From a checkpoint of a small mixture-of-experts model trained on Wikipedia.
Size: 9 layers, width 192, vocabulary 8192, 39.8M parameters.
Experts: 192 experts in each of 9 layers, 32 GeGLU neurons an expert, 3 picks a token, a softmax router.
Training: a variant of Adam for the experts, 405M tokens, 6173 steps.
Below are experts of layer 4 (counted from 0) of a mixture-of-experts language model. Rows are named router (the router's row for the expert), gate (a neuron's input weights, with its number), up (a neuron's input weights, with its number) and show model dimensions 128-191. Each number is 128 + 24 x the weight over its row's rms, rounded and kept within 0 to 255. Numbers have three digits each.
After each expert's rows: a language model's description of what the expert responds to; "mostly gets" lists some tokens that are sent to it at least half of the time. This comes from a sample of Wikipedia text that the model never trained on.

# expert 43
router:106085131143128167125145107134096097127140110142166079132120117151134109121166128093092083065105150145092171123103122149119127148114114146090101137124114141149131137097105155079178106151148137
gate0:087136157149130138115100092134114156143126107084135138152147109152135127123160126113125170136090131115119103128110156135145108128139091126128147151126095136114154144101129146143172083118147093
up0:094120140103145142094137103108115152150124131102174163152137099130135098134084157106110125141088184146183121132130147096163103140129116138131181156160121128094130119101150156102132073119141091
gate1:120104097118149136152118137113129132127095079136135161179098106134132113105169136151130137114109095138129149149164144130164117089104153148108122118072139142129101107179091145131116123166162140
up1:140088114156131122120132196139111119142146157140155117113142149115092130132127078134082121092123123109136125103144145173131161151181103109130121117137136101124134135130184115160168091117087112
gate2:153114120097096098133122106135095119159125124116130076118162135122089138118120123128091138073144093093119100185123174135130160139111112116169133153120140141143104121115119141129105147151133154
up2:126092173126109142119102158156139135126132106137159164133094137132152106105153119167165106131138108113086149083184086107136119121151123130098136137151136153159143124112138138137122102094116091
gate3:099140143086146169087139088153140124134152101140062134154137118126104114155135157136184125139150086102125100097127147122191168110130169162124130125167184142111117130118114134115170113118176103
up3:149100113126080138151140164154077141072156138127138150128133122104168141111116099139078134120116160127119171135148120113108133167130135163130151135127091154133131188161073120077110126145078133
gate4:120117146136171131080140085147122134153133153050107095120114108107160138093107156096166172145141110099109192121128154161123090150136163138146110119141148134100133091129120115123116126122128099
up4:110156157168113147139131133131130123126130146165133089153116128118191161140106099102067131138091147137141125171149157119073143109108079088091127122142095066150114185134105146147163129159131106
Description: Nouns after articles. Articles a, the, an, and the noun right after them, especially time in at a time or this time, plus votes, distance, loan.
mostly gets: "time ", "votes ", "decision ", "whole ", "relationship ", "distance "

# expert 58
router:086085121154125159156174151182095136120107100090132094099115113115115096103160115104097100119138147106093177116138107151135158102134154113123126130110106134127124169121118142121142125150171122
gate0:146135130131106091102138133139103102107178191107115162102112125178117118158134112139121160137138141138150162107126128108107126142156161145084145122105094148157113136103147168118091080153117162
up0:135142118106127178139160132173078118172128167098122153148102125096111133143181133112119088119140131151136113159099100111118106142137127123088119136134110170148106149140127130125127123104137164
gate1:105097151108118142166108178210125070129167113144170114132113103146132104080110155162156129138131116074159119089093127136184133119143121108153112126126152126159108128155142102161155197116106070
up1:118111161109137138097128116096148162122117121104134089145139129140155124093104143128165084122111130073178144095162109157096104117101167102128136141155117122084143081142162106127100168150130156
gate2:134127127154137142140114139162116113106146123104163174090109089148161130082186134151080170129147106077124128119126088179117134153149100125099123112115136125112141097131148138110124082142078141
up2:141122154143092143110128187113102129140154089119139144118116091124129087098176119188097145131134143093086108153153075147153182115155122059117130129144134124094116137121141135111099132166108140
gate3:167098131146064102132134132142162107151118111097160109091110156086111118115124127110151088145158107118131116119119133101154160101126148127177081141113153132136134167148118126098122125155140116
up3:140115099100170146125127129136149129131158171156143109078123086091182105176127141137104118162139094111137147108157113171140121075151147145139135149131147166111141140092132152179115143107156108
gate4:108118147136154128121161131108066133139139100115149131122122112139143129099129116153109148132147109125145152126132099116109109144108110162152100090121183139081113092128125137166129124110143133
up4:162103103153151150151148122125131110098137150114112174127130077185109150132120116133113099140137110085137094142136134121138144106157116161166134121154142112119146129124120120098162124108134151
Description: Mid-word single letters. Single letters or short pieces inside proper names, like b in Maybole and ans in Arkansas, and final year digits after 201.
mostly gets: "b", "ans", "N"

# expert 32
router:121110153127151149137154161136115154104157127116147081127151135088168128085145098090120087111078167105137144146136117131141141141113159122097147093115124148148119160095135131087183106137163123
gate1:131147131116117116107160128160129142123146162112147142130131124100149123137113151126125117122107190182105141103132082123154109091161135144111114169128142144148109149107167146113127092138149193
up1:112132066120123129149139115129141143112096124100098141090103162104130111141166149126118132097134093095148119139101116141172137125118095100179139121164137128110118111179118132136113147131180089
gate2:049118127074115135117122102112136137143127157149152095135181100168119147114154116165134070138098171097136117134145101123094151151144155148122136121121128178180111136118161130130154128125160101
up2:129169176125139119136116142150129133138135094104093176138136107143136158109098130138153137137122111111096169158172096104091145145173125138127158080151129156120097108146134144109137090132154068
gate3:141154126146117124149136102122097138161122083130111080115115118116129115086154172096154084104143144134167123161170143131140144125104151158120096176156127123122125163081152147135134135110091112
up3:113147147127151086148128135171107119124111133166116136180129094125149118101139131113152155132131112106170111147148143133113103153147138133128119137170101105075146142125134110151133145137162066
gate4:161182148148139134177120034131157176152127129162111129133119129095051115152083116154116102124123133114118125109132103126163160149087116070122113163177158156137112090173136143138090113113109144
up4:149095157100093126082162216150109123173116114116160173128120108133147127096101124122135129106107135081123132156108134096144173136152151122122176150090144131173125149100115132175169058117165104
gate5:108105134117131114134125134109138126130114165111175099126157137132088155132125118101187085107128104114123117138131088123115158115130133155111121143107147122108106137156146154157107172106145152
up5:094135120154133121149165165140162100130165089140091142132131149076107114150121137099098163096134139111127142125147151168129142133166112127160138149075154110125118141106106146145206104136125147
Description: Year digits and ranges. Last digits of years and the dashes in year ranges, such as 2013–14, 1952–present and 200-9, in infobox and career lists.
mostly gets: "present", "public", "iter", "–", "sport", "half"

# expert 63
router:142115163125125158147148133174110089100127130144143127135123101131128151120146144123085086100139145125101172137100146149147122125070105107086124073125114143145106159119120168118156117127140131
gate1:098131173089124127128126110131143099120151122090200079102141123133133101134140124108160105123124113148112145124137110135094129129131107088131119133125125168157116123110100145088137142128115127
up1:158151073127143119144108131126102153096089101153099138128147149080134145099102162127128134118117117085126136127126123117113126100136148159163142111118129128143118151154150101076168102157147099
gate2:124127184120133141117098115121170162114128155127148149132151130130176162113125141130115165097153154143158101140153104210165098137083112151142107137124110150121086155110149111119113105120092116
up2:130137170136124158119125130109111147136117151081052116107136149095151156065152150144125140175129138159149147131134119156128115146128163153117118131121129142161118153131097173135154084126099111
gate3:124130123152132118124117130139124165079104114083145111101083112170119133116171161128121141107137153124084146176106140107109129113104116137091172124086094168109158165108050096090151138122148134
up3:143133091164124131123108125124151155095121160135205142120135101172098133095121138167122147074144188121069169181101141088114117138121120135102166139102093178094154170120093084111136125140127127
gate4:125135165089160153166112097139150106080122148147149127119164105118141116130125142097146100134136104177147118146109151132150136129154098120102145149116101136138142133111090125145118168154135094
up4:079148155115132127116098090095136138097158132080138105134145159126156139138152158139151142140118043125131126147113099118138114098108154163154124139139072152103121141100122150124124173143138117
gate5:131135185122071116163117092151135133155136092127135122132149118148124099129133123130137104099180147129150116162102104112149152109082139116136119139094174126137133160132095138090139114148179135
up5:136108149155119113121130139124143101059107180131160140098135122170114163143100126107143122139099106116120165144128130106106166108159152135130124119171145137147151113143138105110141158155103139
Description: Surname endings and conjunctions. Surname and name pieces like Wilson, Miller, ović, ney in Disney, plus and and to joining ranges or clauses.
mostly gets: "ović ", "ić ", "Davis ", "Wilson ", "Angeles ", "Jones "

# expert 47
router:101110132144119178135139117178081116125153115123125076127144122117158141113180141094101119108112103142104181160110079158140107135085121148122127119121130177143126109128083127128118139156115136
gate0:119156129122090146153107140184079141153149127123100119128157128117109103060085155117107115142132122099150141137192109156149098128094103134139137153115126168181179126104136127140140119127129086
up0:138147116135118113151094143153109174134092125104111090118131130117152064069106174123123153124103092111140126156128115135133098124075164174115144122118116098143120157128149108147134104100126118
gate1:116091113137122114148145128121071091124132155081156113095095095165147122119133126153147154123096112113113109124089118121060134127125122120138114112153146063111094142141135112175125149123128171
up1:154131121091153153096134123101169118165145157120153126136142128147122114112075047150098111143170146108116133139136127152148152132118133127156156117120149146093135158117128154110130144076131127
gate2:088142135119106164093152092175140144120131133152116077136141105153146095123142159091110116102150164098133122151126147174121106136154160110118124149138141151125108148148129102169115103104118141
up2:139100145082104108146101168117136114134120155152124141106117157161106145131140100172119133144095159161146140140145125097120137118116118157124145131138144109122166170118143153134152130165112176
gate3:111154127103160147147078091135158147133125122129124079167133151158118089146141121125125128121126113187119124108139140157123127133124088177133094119146131124111100147114090138113136155126058134
up3:119129116144156110163119111130151103126152109154106138131140159155134126146100112122092136170122114080140138179154135135115155107083116086114143151138133153172094137142172127167100124114154150
gate4:133150144098138164103086161138098109124142125135146161114090116174087150127152137090130136089154118151168130087138174125159099148103108149149153105118156130128125122125111105099122145097112146
up4:161162116152121137135123154114085143087115103166134161118134113166101113165150115146135106101148125125141123093169141152081105139127144128112125085094153129156142139148137117163150170154114122
Description: Word-ending suffix pieces. Final word pieces completing a word, like le in Article, ron in squadron, us in Juventus, plus single digits after years.
mostly gets: "ron ", "res ", "re ", "cles ", "le ", "ology "

# expert 40
router:112124152130140139125126129175111134118125088123133103103135115115153124111178148126104092107117111122116149151140114165129138153081136148119140093151136146149138128123106141127178135146120127
gate5:112079142159135115095130095089117122110102143155124136109109141106120128105116121150115113137111125152145085140130109155116144145085140140146140160090139128126125102139152143127127151180131149
up5:170123078132124130129136163162170131125132104106149124126088078140131127107151146127151144122113116134094135104145136089126129129153059130114145126136181095146149127129126148122110120128128150
gate6:141122162131099115127121137111158130101141068110118157132135111102165114116124154101132098123118114169122165141148100131133141126112164144138165152165162136095132130117125131123103105121174144
up6:146120123132190152119132153118096113142154125128106137132170135186135136144126101144144138176114154143121132069089117125149120093177110075104102121145125149147109123098176148104106131114110092
gate7:089084080104098118133168130129148102085110105130119168127130127092149127107069136133092109094131151111171125124135119115130082137167130135102164132140153066108119124142120147126071068156124196
up7:111104068137140132116113119111093129130132103099145118105118110097143129136122119150112143141147133106152098104160122123130045157094126122114132169127093101195167134165149151133138134134162149
gate8:137137144109113136127114113147179149087118141159136112110102157133152126164148142108124136118137152156105147103155110066148167169123137143120132143093109134065141144099085159141118128102123163
up8:144127134126109110117102141158132157155111137143109118166120183154157134126166131168131131098107119121115086098128115132115137168146134108129117151118128142154167126074131192136130106115111145
gate9:148165145101151146136127099118158114129138160088131159131137118150116147168077124130105153136161110111130095115144099117161136149104181116101123118154087165107101132156114142156119110135104122
up9:078118120133100152089152130131127095149108123166093146106172159090156134133136135103135115131119140099131127149138132107148131112129137127125161126146115108150094123066146191105135128162131120
Description: Copula be forms. Forms of be and become right after a subject, such as was, is, were, are, been, being, became.
mostly gets: "was ", "been ", "became ", "being ", "become ", "were "

# expert 60
router:091098133154131159151109144165122105143157086132130097130145119122134140096130156104080089097121127087148159125140144154163127126109151113104143113114092127149090171096091142115123138176132144
gate0:168126095132131161168102100141119140145215102119103124114116116143139138105120134157112115174118081158118149121175109145142111125127140136099116148143103157187119127131087152114145162153109141
up0:080107134119146141116109058079158128140061104101145117064105126132120131105126176119106153105099162116159142096149112105136122153161107165146106170144137097075147147137129119121127119141136139
gate1:137163125109139147155062133141123134092121104172121122119115111102132105077147123108121142159135137105121098125157102095149140130130159097124122136098114110073157103114132116070123164136123131
up1:149129160148172150106166107109129094170113145120133126157118167184128114141120090154178169126147109172128125103087125155118135115098115149139127166125167113161143121108112128158125076096103137
gate2:120142150139087107115125161159066082152154103128122138097103133134144110156139187131109149115136115130125114115121162177108149163157153178151089084120129121124145152114171134102092126154129137
up2:124127141097141100114130094149128160115157125134137116162142157121134142105124096113181120164178088127114132156133123128120104119101134113140145112163117155153112099150094114122129139148164100
gate3:091118140093112121161128137131149139119107140140122117108187086090126131148120155119160083163123138105145167155124110138153102117089147130153121116188117143131125148092161147108109132176131126
up3:112142118126147089167106132079104135136135109175136093114194098065111111157119146079148103175128149122156128122160123121136102133114104114173125159122122146162107137102130155077115184115125151
gate4:124129139144128118130096121122163114070130120108119129109159143158144130094140148123170100136130131146109113122107164162133091162084128120151133115147128148140152073124110129084135142150136101
up4:142144122133154148123114090124128134113111124120138125132087147137127109097142159120127144105142150110115155130113117101120126139181133125155157152099170144114168121124131137131145101137146164
Description: Capital N and initials. Capital N starting a word, as in Never in song titles or N/a; also single initials like W. or K. and call signs.
mostly gets: "N", "Nev", "Kn", "Qu", "NY", "W"

# expert 1
router:116117142141116157147159146173130077140142089154149104129151128135145124086163138097086088139117141079081138173106120131124116111147142145125134104110109154123148147103114156072125083158129111
gate0:134092146177153140141116092110118157138121122142086108110145123111117093166157155080148115122160119206112099156125123111139128089134097102098038144156144106165177132156137142090147198133143152
up0:098121126080130142116124137126120140113094154099144131158121096168161155132120136182153150129161101090116126108107084132153165111107099148126173106156110165159076125128164156139147109132105100
gate1:117140138096096139136151147138091115113172127163117120110139113147109105082141147132143152166137129102146152122107093115105142138161155182126110142150117126127129146138152140117125149118101112
up1:178092144122108095138182102125117128107097086131142139135080138156185144186135115123150104118124155146150082144147147114100126118124110120133124107129119134117137076068085139151143095131118091
gate2:081074140082180126134121165127112144114136139065096138106127115155149132134130144145132147127149116146129109103123111097114147153108095156106155119122166167146095118152115145157145103108125168
up2:102081128109087113130106117120118167137140103160123176152185149122116131110099153147113131172110141097118107109125137116126128131132140120136151107126151143081123125114161163145118090167097144
gate3:134113105102121163145146108122116117141154141151097154146083133144092124152125136090124085135117170128154149134141104119102197144105143184125087120130166134153116155077109115082123102111139136
up3:115088137170135108099139129135095147111129110118151113112161133102162154120173078132172161098134136137147148109133142163131107134124106116127156136129099117140148126141150146147125147124108095
gate4:110100142136149110136143160149120163114142155142177159155137100187136126118112122120101124138136154083117130080138126103111111126167128115125143114125120147134108097106136104129155140137143089
up4:131101143136126113126096173124124191161159110141144154144132119181135139130125106131146153125160124095119104108111134129115128167157137126155148118119124155125097130097131111073109146116101090
Description: Table row starts. The pipe cell marker opening a new table row right after a line break, in rosters, episode lists and results tables, plus separator rows like |---|---|.
mostly gets: "ength", "|---|---|---|---|", "|---|---|---|---|---|", "Occupations", "|---|---|---|---|---|---|", "|---|---|---|---|---|---|---|"

# expert 36
router:108119134135133148141142140138103124135158121088107083168155139114166141125137112119096099122114129095134154150116124137092140098116140118105156094121145139151100154101158116120163146162144137
gate0:176148108111126150092120125115105140136133129139114128147124111127145120090121114135085159127103168103118137152133163101119146134059148134128115144110128114165132128161178082157107127098128102
up0:159101148121169134108144122129099138080115136153138100132086139139118101137122161114142110128113108132157115114166132156148173108083102104130131150134129154163137145115131080102136165181138163
gate1:105158121121132147109119133124132137154137139100079109103145163170110123149152158129150132167133104163124107139163144149152123170097115073136164137115157123191127098163115141157109149134132127
up1:132099090163108166137099115132101157103140141126152124127134146168112123099162155118119147160127137156137150165102137126124119104101144150154110119107077145122140142127135153103141179113141099
gate2:110125126081155114164113077135090128113117099147131133147114140148155155144112130120082154173082130091150151139172077163135101174147106100128143141151097129140125093110129118139111130138085146
up2:122162151154131106120140098113134120142170147113129137114180101101116104097132167121166130119156173129128137120123140159160089092110129175110121138139131127169102122080107114106145106117109111
gate3:131144116137145134112119136131117119113180091133113091155129150116145102123115096117138131186147171146135146178115093144129154099109090127136100153141140138137148143128136095147116112140154171
up3:136168164138114142130110129144184105163135118126160135155153112118104162142123122128107121126118147128128122157111134137134113118131158063126109117136155131053094110087105127151105154106119110
gate4:126098123149142147133162120140152081148130083142109136100141141146152139131176121071118097136157118139104119085123136106147153094137166086119123102146157116172168134083105118084129094125077090
up4:125112089162131102143124143123157119166147099117142158127156082150121126115132171169134136156156090134123124123155110100120115158112153137179116083134117149127158108113102116108119068152087121
Description: Sports competition terms. Competition words in sports tables and text, such as Cup, League, Championship, medal, Men, Women, Final, and zeros in standings.
mostly gets: "Cup ", "Men", "Championship ", "medal ", "Women", "League "

# expert 17
router:118112158133161139183147139146120099121136109138134113091131099139145159109180135112096080122099152114112142131121122155133111128130103145112127129134152132134137121124128141140157127156153117
gate0:115146146104076128147108102151124148145141131171103135124147157110113161118154068100107130133097129120143119142149154161146126158122123165141146144122134174111139134122170112116109115116157066
up0:124112118121083148137158126136119096124162121131119167128182088114099160145125131149100105127146146100105127137129128116118156121137152103159123097169148106164140147129145110117112080103172084
gate1:133111127065137119071129113087133154126117079133124150111135146170125132117129152133114111119145145128114150152144131121132115134124148133161131115181106147141139111149133104144117125145146131
up1:134163133073106148124127110153134104122105099089121129098101137142081144183150170127138137107108124129116140179162164129131129133170130074185161146146119116122163113131130121135111146099160113
gate2:111140130129106161156128147122139150105154125113127150164155183115129155142120143144137107140115065129142127179113165083195176087119126141125157137140156113106108164088153140135092109111103123
up2:109147156126126156141179129149132159168107106140141094105116121109116143144149129145119103097119149108138095139112163109167123077096135141122112141120160157153151142079135137110106117074127103
gate3:112132119109144124111133088116102130121126111149066148134139114178134134137096109112103070171135136121100135064129107110112140154152152186116140146151108116149154145109105145140148149158097109
up3:143135110137106145158154134134113147143102174110151127149149157097098137140133133136098119132153115141128132162119161110125156170166144127149157146136126128092130127127128078111135087089111161
gate4:133138160138105108183097098147126152143109145106141112127134098138157165131112123131133111099112172119135152140131137164145113120127139168169104084113138145099097136106113132122119105119118093
up4:159155127136142095169107106175162153096146134139168141178130111134160139120112108106126096140134123092162114147113163104140128124145133131140110151117125099120125142112160143161130126116142102
Description: Location prepositions and lists. Spatial prepositions and geographic words after a comma or verb, such as along, including, near, Mount, northern, plus commas in scorer lists.
mostly gets: "along ", "including ", "near ", "Mount ", "northern ", "Lake "

# expert 15
router:119127115125143135132141170154099105128170077138150113162160126139155131110156158116103087085103121102120157162130110153128123101097130121112116081155107170139101154124127158123121135153095118
gate0:119146158172133108127148131135127087130171175108113152131145111089148158118165144144126120141077110070091126117121150136078141076131143112116116133156103151111139123113169135115118086091109116
up0:133126129070149137136140082140102130118125138174116108151138169145126144157103108125150146124163128127135114157153143111153132125136101140144158151116124107111135129116146150184105114128123109
gate1:168121166122123122145103121132173154118122111136134100093133134106095139087103148113123099138084183108126113113078137150121126129126110146169156127122154162100088115065129139154155122100123107
up1:089116139114119108102111142132104128156145113110152133163114122100120132117136104143121112170107093121148094106120138132130130112108136078195127118117153110124117121132104120146086100098123121
gate2:118134121127124123128133119140128129081109088150152133157097137113162081155141089163155076065146128107084186132159131100130124127116132121178116156137140104117102175148138154113109125078125126
up2:121160148111146152137126117138126147135135084104074130141128121138130126164110135138147107101096137066129141144138157133137123087104146133181180066129077147130103150140100184137150074106117138
gate3:135112126165141149143143176142139141128143144157121146129146143147162119135177136091116125112182133147114105084144089141139103130113104096088079098158083124142134134090131116087153165147108123
up3:115130151114112106138165065107132092106107135120124162129169132110103084111126084167108102139120188198144141154064144098113125087142126155156159118092126103159137111152158146101135099103161111
gate4:114124139118093122118091129122126104128119103170169153136117150136179118122124178088132139091079127119124122168141133104114082168145138168062145071169119114121123119086105115087138116150134134
up4:152128152183140119127126133085103097133143055126082118111128142119143104109131150098131160148125117139106165125137146136099145122116154157110097120160145117111154089117131148115132074153103120
Description: Word-initial single letters. Lone first letters or short openers of words, like D in Days and w in wound, plus Bar, Mac, War, and blank table cells.
mostly gets: "war", "D", "Mac", "Bar", "Law", "War"

# expert 18
router:139151157128113172126131155153091119110127090117160091151152096151155152109143121107109084123119115135077142134132149159173101132114139122109135124169156138135111133122111128114143125116132131
gate0:160146133178090124103109141113126169071087085158123130124132138125166121063141138145123119131180132132137139147152142117123154129158115128133108122112140120140134136117130134145143131084154162
up0:111107159155133128113120123085141140163079120113147125150131193148147156096103100125126127156148126126119130163146088101129120128115162132134105141127151124147103147124112139103128145129126108
gate1:151102162155139112135177101127138140134151153138147101152167133129143130116107179184121140145127105178104152105164101100151119127106118098170111090117134110121117115095071060109134086099133162
up1:097118110114162125166074154142149182169114110107129125094136184123120117136147134117117101072118093133148144124135109159131124109113118143119142105126115128170120109136133131137095149130134158
gate2:112121099112198114102173159125099107112102126118120150116101091131088129067113105127119142140158170132118126081145120157082131128125146099125156126074089105161091143144115136128146144124117129
up2:148101125134125124130116083124141156162162161169170142127133157071162074182144113109113153123121111114149113191087167097135124122121100128156082092107112187120113090119140106135140147125115102
gate3:159100143131093139134114120138112138112109140120152117126141103170164133086152126144142119133166075122070153088097108145109164132159131120098093132115133110106094126163142108097106120142116160
up3:130105133127136163113161159125137115159129150084132130100102160094091136149124129099124125124108137165193112131190128137139097154119100127151130123108163133124135138113090095122138105103163109
gate4:178109130123148147145126133094134118097154157117142177121129094151162120108122123158114103140110081132118087103129088113168163157115122118136167121123143110154132093121089146102150123132105092
up4:176160118081125162111150116142137120154137120133132099121141113125136181112145083130144115106153142119075127180148122124145126130128114143111127158124136170093108115122092171155127132136132120
Description: Sh/sp onsets, table cells. Initial Sh or sp pieces such as Shaanxi, Shandong, shops, and single digits or blanks inside pipe-delimited tables.
mostly gets: "Sh", "sp", "Sp", "sh", "b"

# expert 5
router:136125145146134163147139125168100141106172081102146112120110124145151108075176125117100111091129141099154152151117131166127113109103119134127144107094133127157162148152118146109144131113151122
gate0:104167117095148124143116174128107127130128153161146139144101111139130099125138087115139140131153155146124115137149169152103132144124122146103125143112074190162113178156124153106127157140139180
up0:105101118111144132137129093126161122112070139140129109105153144139143146138123131126095101137084141092123142106134094096135139110139103079115113112141123090101100091111168090140156088127110101
gate1:116145119146115115139051101164138121130137123159120189128117128090151090109094118130151120077120113140138134142147159125112132103120109160141117123097123133159141116137139094134126163113102144
up1:131165126155137114104103124117151134143105132130128183107118127082156107149165099071137111099115083148125141158075135118143150140102132125136135114135140149155158092146140116130128139119156129
gate2:164090120117138103162135141114170148129149137108081101108134126129152136141142132126152158133123128111087145149081112124141127065117107156068141149126088145137124120119094118128112128177158144
up2:111157143137128142086140148146122099074121084123164189109121102124125146114147144180114122155148099128144086114119108168101157116149127096188168132140155148108124113102120128146167166103142144
gate3:144123164123115085150153155082138136094145137102142115115128158183119133146100141145117148145174131114119127143102104149168154126124102089153152103125119095103149152142121116111091191084133154
up3:161175127138127161105109109128122111149123092160183125119144147113135103103119124130181114100135133127106124147172153131080108139108126147113119186135123139153147160139112063112142175135112098
gate4:125110074110129116128088093137080142102152157144109126143117125136104118155090155125129124117107114153148108144150142109145112151104119150136144080139130167178148119129128121129117126098136146
up4:146153124119110123119150130156111158115157068121144124108147158081133148126106112163144099167150144153111161121085142154152136085147114106119112166128135098105097175105123121089103160163130076
Description: Table numeric values. Number tokens, especially the last digits or round hundreds, in stats tables and figures, such as 10,300, 297.75, 1500.
mostly gets: "000 ", "100 ", "39 ", "500 ", "200 ", "300 "

# expert 21
router:116090154132112148130149140144104095122152111116152089151124101144135125094177158099093068116116140115083173133102130136110106122131153145076160115127126152137093167121139149125181139108134132
gate0:126139129126115161144075128115174116147141113108149146138118131152094114131111125162074160144125107099103159109140134110131139147115157150156129105089107158122118137150152183166171099093118140
up0:088108166128124106118132145149101118067153145136137104115138134128155126103153139098109111129126153158108104149083138124120126097159118115109135118106106125105139122103127132133071143133125105
gate1:175141117165093127130155130137077163114175104134102103119130137138120136129154160083127095090146146130081139109135056103134094094123099098131142105141144104116126114117106156147102136139136093
up1:137157134171076147115161144153101123161131107117127119137124113150089114153178142106158123081144145126126105129129076136125074103093176081115137087097133093110108115109123115144103170123106088
gate2:131145128148091140102131137131069108140111146131107098117128141110081145107125124148113091100151170111146123155125145119083151118135153142126201081132132124101116140064137129138141152150103110
up2:078109103179118138120129139146119094137124158134152136068169099114131138139117127134130165150153109111133130145087128165099093091122129084130147086110119139146138119135162165125189161156125123
gate3:122084153174143096113139119119138132109147130121123115173119150090105119124110124131093075112092132115144117162129148113083135114057122158079136081121147148134095121124109142119115113108176132
up3:134120161107096120124164143101138106135154145121132132148119112080114123120143115109113129130094154118124173132175152112072110135127091095096114145135154118114116127123114113173135148122089120
gate4:160161140100106168127142133104126147133147107128088126125134082140127098135140142130060149156150147165118110138132131140118128143154085117069074143153100111130178107125095133102159052095156113
up4:150119141145145160106149147097100133099104150125113142141151088134086091073106119133081119140126161123152148167120127122082097133150083130138112170129137130157119137152106125082200114136164110
Description: Commas and list separators. Commas ending a clause or list item, before and, which or who, plus semicolons, slashes and brackets in pronunciations and citations.
mostly gets: "[", "}, ", "\"; ", "_{", "\", ", "{"

# expert 62
router:116134158176124155157140121136116118139143096152135104141143116123152155111163132108084064097107141154113142127150166128133137169134145100127107087100141143143154187111114132113184124118136111
gate0:168128154141138164121149155154103114091152103144110129127164082120151134160134119134120128149149117090118173125115113155115129122116132130102115110174130094146115146154163110115128093123080144
up0:144193126157149138098194141138109136093162098159120125145154114102150155090125127111068131137128149089140170144113089126128121124153112087128118132179149107097161098121159115111113164109125152
gate1:118126137159104155128154097139129102155172118103110162089144099147136142089043110120111131164117093143146129116120137126149143148097087162123140143140152117123117103147169127114172149095152132
up1:096110173180134157146118114144122090136124078112106120121097096144120145141132112137102153156111128146140084128145089119109168163122154132124125111106079120074114165119129150149142147144145126
gate2:163152164139133136155135141148124118138132139127146130180113128127108110098108078161147094119095125154122109104159135146128113151114143119141084126126093138061149185092096165110173110123116109
up2:144105145141089120141139151125140123124172132149144147111098087105149144128147116129111140152100142111128134068135115117100154118107150172128140140105146128188115103099121129168135112107143109
gate3:176100121161146112125098161145153125094149132122108128112104131160130098084108112132110149090096132112124162126093112122115134137093171106115150105140158106145130156105111132130154144086095173
up3:153116125108162144174087139141166090131144141114100139132142148127101158107136134146144127100107076136151104139141089104153151128131126115136135130140164089096115170120087148149178163134101126
gate4:132142137111127097151115121113144135179132121126158098067165113125180114114096108111139136109103118144159112118122122099118114151124142103165151163143122133072101152096142128130102157109178121
up4:148115114089091121097138118123121113105141125109112153126107137100080105107131159161165114179136109114158131137124170118121121124127108140138096132160121142169166148117154141115155099142091121
Description: ver pieces, LaTeX braces. The word piece ver in vertical, inversion and Verdy, closing parentheses and braces in LaTeX formulas, and short name pieces such as Au and Le.
mostly gets: "ver", "Ver", "tri", "Au", "}", "Asi"

# expert 52
router:106123121123100169137165121154122100141156111113112111101112113142159116126194128110106115119126107118129141128107153125154118115103134146123151116084130127142097136110100156097166132135128147
gate0:096140138129099149130150154119118093169156150125137133105121125118128151137159122145122095080114090143178147106125121130091102111123117132118105100097143185114196128144112102138117127124103114
up0:125163136145160133109158112110094148143120104106164126120120097117130127118116088121134154152121123122170106148141158141110144096137107139164128137083120196141163128168100153150097143105082120
gate1:103107133128108115145104128128170114130127090112156127129087143130118113118135158111105128195127114158100149100125117102140078137160118089132124091128148103114119171122185142111078143156119094
up1:132134126124083090137141079122112106128150133099167130142113158129085140130097107172099129110149129172110126142110126143170145152091115132190111122136132097133136128155133129132121114176118108
gate2:085111109090143119158147105093133176161098089146099133126101146128158080142157128126144123123159126121143147120150085108173186136114111147124086141125127171084069162115100118139159167139150119
up2:109111127130114110171107090149141102109103116143159119146148119137079086117187120145137092153111138139128133106117141151112123111163123163122115136141151137106098111115156103127101136143143115
gate3:108156101097101173175152149137127075127093140116129154143097103151116113106143126134187155144124086101143083106095149144161120092121134121133125153109137110122138113163163146115129148188112113
up3:138157140157130120172136113104064131103147133121148121128149130111177136077144121107148117174130176139151120140144153125129157137129180155122107123115116137138119160137114077108090140114098120
gate4:138126160143112108129183136169131109157155134110089115146140135131094123106180140097099116079098095155135185119128132118108135115104212149131129141150133103152146146094147115125160116110141110
up4:131151110135121128116123106158130122177126151094119089107146145156105109162157125112086111068132093140144162142125131091110124127099212149138158142108119130138106134122153104125159101149108111
Description: Small numbers in labels. Small numbers and Roman numerals after words like Series, Division, Part, Step or inside table cells, such as 1, 4, 8, II.
mostly gets: "V ", "FL ", "II ", "M ", "27 ", "15 "